Experts of a small language model.
Size: width 256, vocabulary 16384, 63.5M parameters.
Experts: 8 picks a token, a shared expert of 64 neurons.
Training: a variant of SOAP for the experts, 237M tokens, 6327 steps.
Below are experts of layer 9 (counted from 0) of a mixture-of-experts language model. Rows are named router (the router's row for the expert), gate (a neuron's input weights, with its number), up (a neuron's input weights, with its number) and show model dimensions 128-191. Each number is 50 + 15 x the weight over its row's rms, rounded and kept within 0 to 99.
After each expert's rows: a language model's description of what the expert responds to. This comes from a sample of Wikipedia text that the model never trained on.

# expert 42
router:51 42 52 53 41 63 34 36 70 57 38 46 32 41 80 61 83 28 58 28 49 36 36 61 41 57 70 49 54 30 37 69 64 55 65 46 58 46 49 29 51 53 59 36 65 61 37 51 51 55 60 36 19 25 72 71 57 59 56 55 58 40 28 48
gate0:64 55 44 64 39 61 56 60 52 63 41 51 18 43 46 14 49 48 66 22 45 32 44 72 42 31 59 47 75 85 66 54 49 56 53 71 60 45 59 49 71 51 87 42 54 38 23 46 62 33 72 47 26 62 47 81 43 52 66 31 52 33 22 62
up0:68 62 63 44 84 59 78 57 22 38 51 44 60 32 44 71 53 73 29 46 63 66 56 38 38 48 44 49 37 29 41 54 39 42 52 36 42 47 51 50 13 53 32 66 40 35 75 62 24 59 41 57 64 34 26 47 58 49 28 81 33 56 76 39
It responds to: Common words and word endings in quoted speech, reviews and narrative prose, such as the, and, that, you, their.

# expert 53
router:40 52 62 62 41 45 59 71 46 47 75 51 57 54 68 51 40 52 32 76 65 30 45 71 34 38 29 77 53 41 10 26 52 57 58 43 51 58 62 30 21 63 66 61 29 34 59 43 71 49 48 65 39 48 44 69 32 61 59 49 67 62 39 17
gate0:41 61 46 36 58 63 38 53 44 66 39 35 62 63 42 37 68 59 36 68 26 58 43 31 41 55 48 87 54 66 44 44 21 44 73 57 22 44 27 47 19 60 57 48 45 62 66 39 71 70 43 58 63 32 41 61 45 71 24 28 48 51 42 42
up0:34 52 47 48 18 36 54 46 63 61 27 40 41 46 34 67 45 33 31 36 59 60 43 69 52 34 82 39 40 62 49 72 49 54 33 30 47 42 50 69 33 59 30 15 44 48 62 76 44 29 24 27 48 78 38 61 49 43 73 47 51 13 64 39
It responds to: Middle syllable pieces in non-English names and rare words, e.g. Samarkand, Narmadaben, Faizah, with letters like ç, ñ, ț.

# expert 1
router:61 39 78 59 55 31 39 58 65 51 50 56 66 58 31 25 55 62 43 50 53 99 51 49 60 28 36 01 63 78 54 51 47 49 58 43 38 73 38 60 46 40 45 52 52 38 53 46 51 43 44 45 50 42 42 51 44 67 32 52 41 47 58 65
gate2:58 43 50 50 23 47 56 73 60 42 63 48 42 48 42 32 53 55 22 57 54 54 43 36 32 35 32 36 45 61 37 40 62 48 62 45 68 87 49 55 34 65 87 54 13 42 27 29 48 56 82 42 44 57 50 40 60 65 40 46 62 54 47 59
up2:49 47 44 41 36 59 73 38 49 49 58 41 44 37 37 23 61 66 27 35 62 49 43 48 35 30 41 52 60 60 57 52 52 52 54 43 53 58 56 46 80 40 59 68 23 40 63 40 97 81 83 52 57 39 61 52 69 50 45 47 44 54 59 31
It responds to: Mostly "the" after of, in, to, by in institutional and biographical prose, plus commas, colons and table pipes, as in Ambassador to the UN.

# expert 43
router:42 11 50 38 67 38 47 46 35 31 48 80 43 41 74 60 43 45 25 62 39 70 59 53 56 63 73 51 41 39 59 68 60 51 51 35 72 57 63 28 58 56 63 59 55 61 57 31 34 24 69 47 34 40 36 59 41 40 53 71 42 47 56 61
gate2:47 52 67 27 33 63 58 18 42 48 46 64 29 33 40 56 49 45 32 52 54 84 43 23 45 71 63 52 67 51 44 58 41 60 48 52 72 66 67 71 69 58 72 52 42 62 56 52 44 37 53 72 46 43 29 53 45 52 58 63 63 36 35 64
up2:54 40 57 32 50 64 62 00 51 41 58 57 44 23 58 61 50 81 36 53 40 48 44 49 49 67 56 34 41 55 57 61 51 53 33 25 78 30 68 69 57 53 61 48 55 60 48 23 73 35 56 42 32 51 52 61 43 18 50 68 27 39 24 54
It responds to: Articles and possessive pronouns beginning noun phrases, such as the, his, their, its, often before first, father, album, as in "their third single".

# expert 15
router:59 32 43 68 42 34 56 38 36 31 54 26 35 47 29 18 39 56 53 52 47 59 51 56 81 73 84 24 58 82 70 47 57 51 29 32 70 53 26 59 47 48 60 41 55 27 44 62 34 44 35 39 47 25 36 55 57 36 37 39 49 31 73 53
gate0:72 51 28 47 45 72 65 84 59 38 87 58 65 73 55 31 50 45 15 60 45 41 69 69 74 53 53 43 56 39 61 50 59 52 45 45 43 47 55 60 44 28 56 37 51 42 65 61 25 36 60 37 73 77 61 28 58 41 33 45 18 49 36 35
up0:23 49 83 32 54 70 40 30 33 64 37 33 39 53 51 27 30 45 56 20 52 51 38 42 27 84 44 42 33 53 50 70 57 46 40 51 22 49 34 60 62 74 53 61 66 53 41 52 72 55 46 47 49 36 57 48 34 88 60 34 31 61 53 47
It responds to: Separators and words right before a number, mostly table pipes and semicolons in league tables, plus reached, approximately, aged, scored, number of.

# expert 58
router:47 64 45 58 43 58 43 38 68 19 49 47 45 75 76 43 60 45 52 56 19 38 35 76 24 53 57 45 24 38 27 52 43 43 62 68 43 49 67 60 35 65 56 23 51 43 35 61 46 47 42 40 62 58 49 80 58 47 61 61 25 36 36 36
gate0:34 66 52 41 49 54 43 41 67 45 14 33 73 47 37 69 31 43 56 47 49 45 52 50 56 52 45 53 63 55 50 49 62 62 37 34 28 41 35 35 51 52 74 52 54 51 46 72 59 86 42 59 42 53 38 41 43 52 34 39 66 30 46 45
up0:48 43 71 46 44 61 42 33 55 55 61 24 27 65 46 54 47 67 60 73 61 34 42 46 69 41 59 19 39 31 57 19 69 67 43 74 68 42 90 71 69 52 61 44 20 55 19 52 62 47 45 55 68 75 12 23 69 53 49 62 36 33 47 27
It responds to: Plural noun endings and group nouns acting as subjects, such as inhabitants, conditions, students, plus they, which, who.

# expert 37
router:61 27 48 86 52 68 65 29 59 57 56 64 36 82 40 45 52 51 50 32 52 44 47 56 35 48 72 44 56 59 50 29 34 63 38 36 40 40 72 48 49 64 38 65 79 51 39 47 69 42 38 44 41 73 51 34 93 43 04 35 65 51 47 48
gate0:42 08 42 22 53 67 55 33 52 31 29 45 59 83 59 37 51 47 64 31 39 20 22 36 15 49 61 57 25 52 41 44 29 52 54 55 55 20 34 37 82 30 66 39 53 50 63 24 78 75 65 49 52 48 57 52 72 38 49 26 66 16 27 68
up0:36 38 70 37 37 59 58 56 86 47 72 54 51 69 68 31 25 50 54 50 31 29 10 55 36 60 70 79 66 46 42 60 44 54 52 60 43 41 47 40 88 43 47 58 37 55 32 50 68 50 71 41 30 47 25 54 51 66 21 31 30 62 36 34
It responds to: Years and semicolons closing items in discography lists with "Released:" dates, e.g. "16 January 2020;", plus ");" and '";' separators.

# expert 25
router:53 67 77 69 28 43 55 45 52 56 43 40 70 79 47 50 48 20 45 59 39 56 40 38 62 66 38 63 46 49 42 45 56 59 69 34 46 32 36 45 61 46 50 48 57 18 46 52 51 52 64 48 56 72 27 46 55 71 34 43 65 43 50 38
gate0:36 49 47 52 39 24 33 54 44 70 63 15 55 47 46 48 74 37 56 45 53 46 69 48 50 52 51 62 47 62 33 63 21 53 58 20 24 85 49 19 62 37 45 35 47 47 30 59 53 52 37 45 16 81 51 54 44 50 46 41 73 41 27 54
up0:49 80 74 37 39 45 47 80 48 25 37 80 61 51 41 49 37 36 43 43 70 58 46 56 37 34 60 73 57 41 41 39 66 40 23 67 32 10 64 60 36 54 52 69 65 43 51 53 70 45 54 44 48 40 80 39 56 59 66 52 25 73 55 57
It responds to: "and", "or", "but" and abstract nouns like fact, system, data, information, evidence in expository prose, as in "the fact that".

# expert 9
router:66 42 79 32 49 51 33 73 33 42 46 60 62 54 72 40 46 34 52 57 28 30 65 41 19 40 50 67 52 60 32 42 53 55 43 77 60 58 47 47 57 83 92 54 45 41 29 47 72 45 56 52 57 65 75 63 28 68 53 22 49 56 62 29
gate0:64 97 03 41 69 53 79 51 34 37 28 63 41 28 56 66 09 47 48 28 81 37 69 63 54 34 43 59 52 28 41 50 57 43 43 60 50 58 50 44 68 44 70 45 57 66 42 49 44 76 52 39 40 67 66 37 44 68 52 22 50 48 48 63
up0:71 74 42 48 39 48 45 45 29 60 73 60 51 46 31 62 41 21 58 54 56 48 68 52 36 35 98 42 67 76 49 37 69 59 34 49 56 65 32 26 38 49 64 47 54 58 26 42 44 39 52 48 55 69 67 46 63 55 61 64 61 45 51 54
It responds to: Middle pieces of split proper names and rare words, mostly vowel-led syllables such as ron, os, el, as in Elect|ron|ics, Cl|aus|ura, Alm|ere.

# expert 4
router:34 45 59 56 25 35 36 49 62 30 44 45 37 34 53 66 49 77 33 48 58 30 57 28 20 73 46 41 20 46 42 79 64 46 69 26 47 56 49 59 60 49 68 38 62 53 56 29 51 59 59 55 80 75 43 60 63 53 56 51 63 27 22 56
gate2:59 61 68 42 32 31 52 49 53 59 00 51 52 47 54 45 89 58 52 46 27 42 65 39 59 47 40 61 48 62 43 50 39 39 50 28 54 63 47 48 56 28 70 34 68 34 49 54 59 74 47 46 39 65 46 62 42 73 66 34 52 50 50 52
up2:31 36 56 54 34 52 40 40 50 33 10 46 48 16 79 48 36 50 42 73 48 27 47 44 59 55 44 62 66 64 44 65 40 55 57 34 48 64 35 48 75 51 89 45 44 45 47 58 39 91 75 55 52 62 48 44 57 80 62 52 74 46 31 63
It responds to: Sentence subjects after a comma or period, mostly pronouns and name endings before a verb, such as he, they, who.

# expert 14
router:60 43 45 62 85 42 67 42 83 31 32 32 44 47 42 37 78 48 56 20 47 29 53 48 69 53 58 44 59 43 44 30 36 61 35 37 55 49 47 68 21 36 62 42 64 51 68 50 30 53 48 51 49 63 22 46 35 32 57 38 43 46 71 49
gate0:61 51 51 48 64 49 40 58 53 52 37 50 65 53 55 36 88 38 41 38 47 36 48 68 53 42 38 52 58 74 46 40 38 57 24 52 50 26 44 81 47 27 58 32 57 59 71 54 41 25 45 47 25 51 63 47 59 26 47 75 55 06 66 59
up0:52 52 51 61 75 51 62 87 53 55 55 57 59 82 53 18 60 46 43 64 42 43 67 68 41 32 39 53 70 41 51 42 65 46 34 52 66 64 26 34 35 46 35 44 54 62 56 46 24 70 64 55 22 55 56 22 59 56 51 57 62 23 39 82
It responds to: Table pipe separators and label nouns introducing numbers or lists, such as section, Article, pages, level, number, ISBN.

# expert 51
router:30 36 43 50 59 65 32 59 65 49 62 31 72 33 42 46 64 31 29 58 89 65 51 46 70 38 42 27 27 41 50 34 48 64 52 48 35 68 60 64 49 50 53 57 33 50 59 67 76 76 58 72 53 59 32 45 49 77 39 52 42 81 54 70
gate0:56 33 40 59 71 40 55 36 61 40 42 61 46 38 30 42 38 58 25 73 68 45 56 53 41 66 34 44 60 47 30 40 48 51 46 32 46 63 28 46 39 60 53 72 22 88 50 42 37 58 44 28 50 32 38 37 49 53 64 74 50 30 71 55
up0:58 57 57 55 33 88 51 55 67 54 48 31 35 53 66 38 68 35 45 51 34 50 47 29 52 48 53 58 29 60 58 65 19 39 53 59 41 32 51 33 43 56 62 46 59 32 39 42 74 32 28 61 54 56 54 75 50 79 42 49 46 68 29 51
It responds to: Digits after a decimal point in coordinates, percentages and measurements, such as 90.|70|1°W, 7.|92|%, 2.|5| m.

# expert 48
router:25 53 54 52 46 49 47 40 78 71 45 54 82 39 35 60 53 60 42 68 36 51 59 43 31 48 48 74 70 43 36 60 55 54 93 36 50 49 49 37 53 53 58 44 25 55 74 47 69 52 70 43 30 71 52 59 66 70 58 40 33 60 60 67
gate0:28 66 40 26 43 53 54 36 44 65 42 56 72 45 46 65 67 37 39 50 27 65 49 34 38 67 38 68 45 65 58 42 38 44 60 35 55 36 30 41 40 66 55 56 42 27 41 66 59 55 34 52 76 74 64 58 37 61 52 62 53 61 60 37
up0:82 26 38 46 56 85 50 99 66 45 55 63 60 53 71 67 44 79 72 29 61 54 37 58 30 51 42 42 59 49 51 41 49 58 31 55 28 44 68 53 56 47 42 40 61 73 54 21 41 44 60 49 87 49 47 40 63 38 42 40 30 41 31 54
It responds to: Opening pieces of personal surnames and taxonomic author names in rosters and species lists, such as Brand-egee, Raf-inesque, Am-undsen.

# expert 45
router:48 89 38 55 66 40 58 57 58 40 67 47 51 48 21 74 81 49 49 31 63 88 71 42 63 41 54 30 65 43 70 58 49 53 51 80 25 62 62 76 70 38 44 27 43 56 54 54 38 45 60 65 64 47 56 37 43 45 25 55 44 41 39 67
gate0:53 60 61 24 51 64 30 68 21 49 57 40 65 24 48 94 47 61 45 74 58 45 50 81 42 64 46 55 57 37 19 51 43 62 58 41 46 59 48 60 63 39 39 52 31 47 39 63 99 40 56 52 51 75 46 45 38 41 63 45 74 47 56 46
up0:50 74 48 60 61 56 48 24 66 63 40 59 57 85 54 36 49 64 64 09 56 40 56 32 53 47 43 36 28 57 66 70 44 49 65 57 58 53 39 55 30 32 61 60 48 56 37 33 31 44 40 28 40 40 49 63 49 59 67 66 01 51 65 47
It responds to: Event distances and round numbers in athletics and swimming medal tables, such as 100, 200, 000, metres, Olympic, Bronze, medal.

# expert 22
router:24 60 47 55 55 58 58 56 48 34 81 66 65 28 82 51 25 58 51 51 56 93 60 40 47 44 24 29 66 47 62 31 27 35 37 26 64 51 29 29 75 59 34 54 37 28 50 49 61 06 62 56 39 33 39 44 45 52 35 34 72 48 56 59
gate2:75 23 59 37 58 55 53 42 57 30 59 70 38 62 57 56 02 42 37 53 53 39 51 21 72 48 70 71 71 33 66 36 67 46 49 51 41 56 06 34 57 55 44 31 45 75 63 38 31 51 59 57 54 67 36 35 65 36 66 51 69 35 42 54
up2:62 17 46 54 72 47 48 56 62 46 36 58 51 56 60 48 47 50 61 33 37 23 66 65 46 49 49 50 72 41 38 42 48 43 30 18 48 51 50 45 37 60 59 68 85 60 56 32 57 74 20 43 29 56 66 28 29 42 48 38 61 57 66 44
It responds to: Single capital letters or first pieces of names and codes in tables and lists, such as M in MCH, plus non-Latin byte pieces.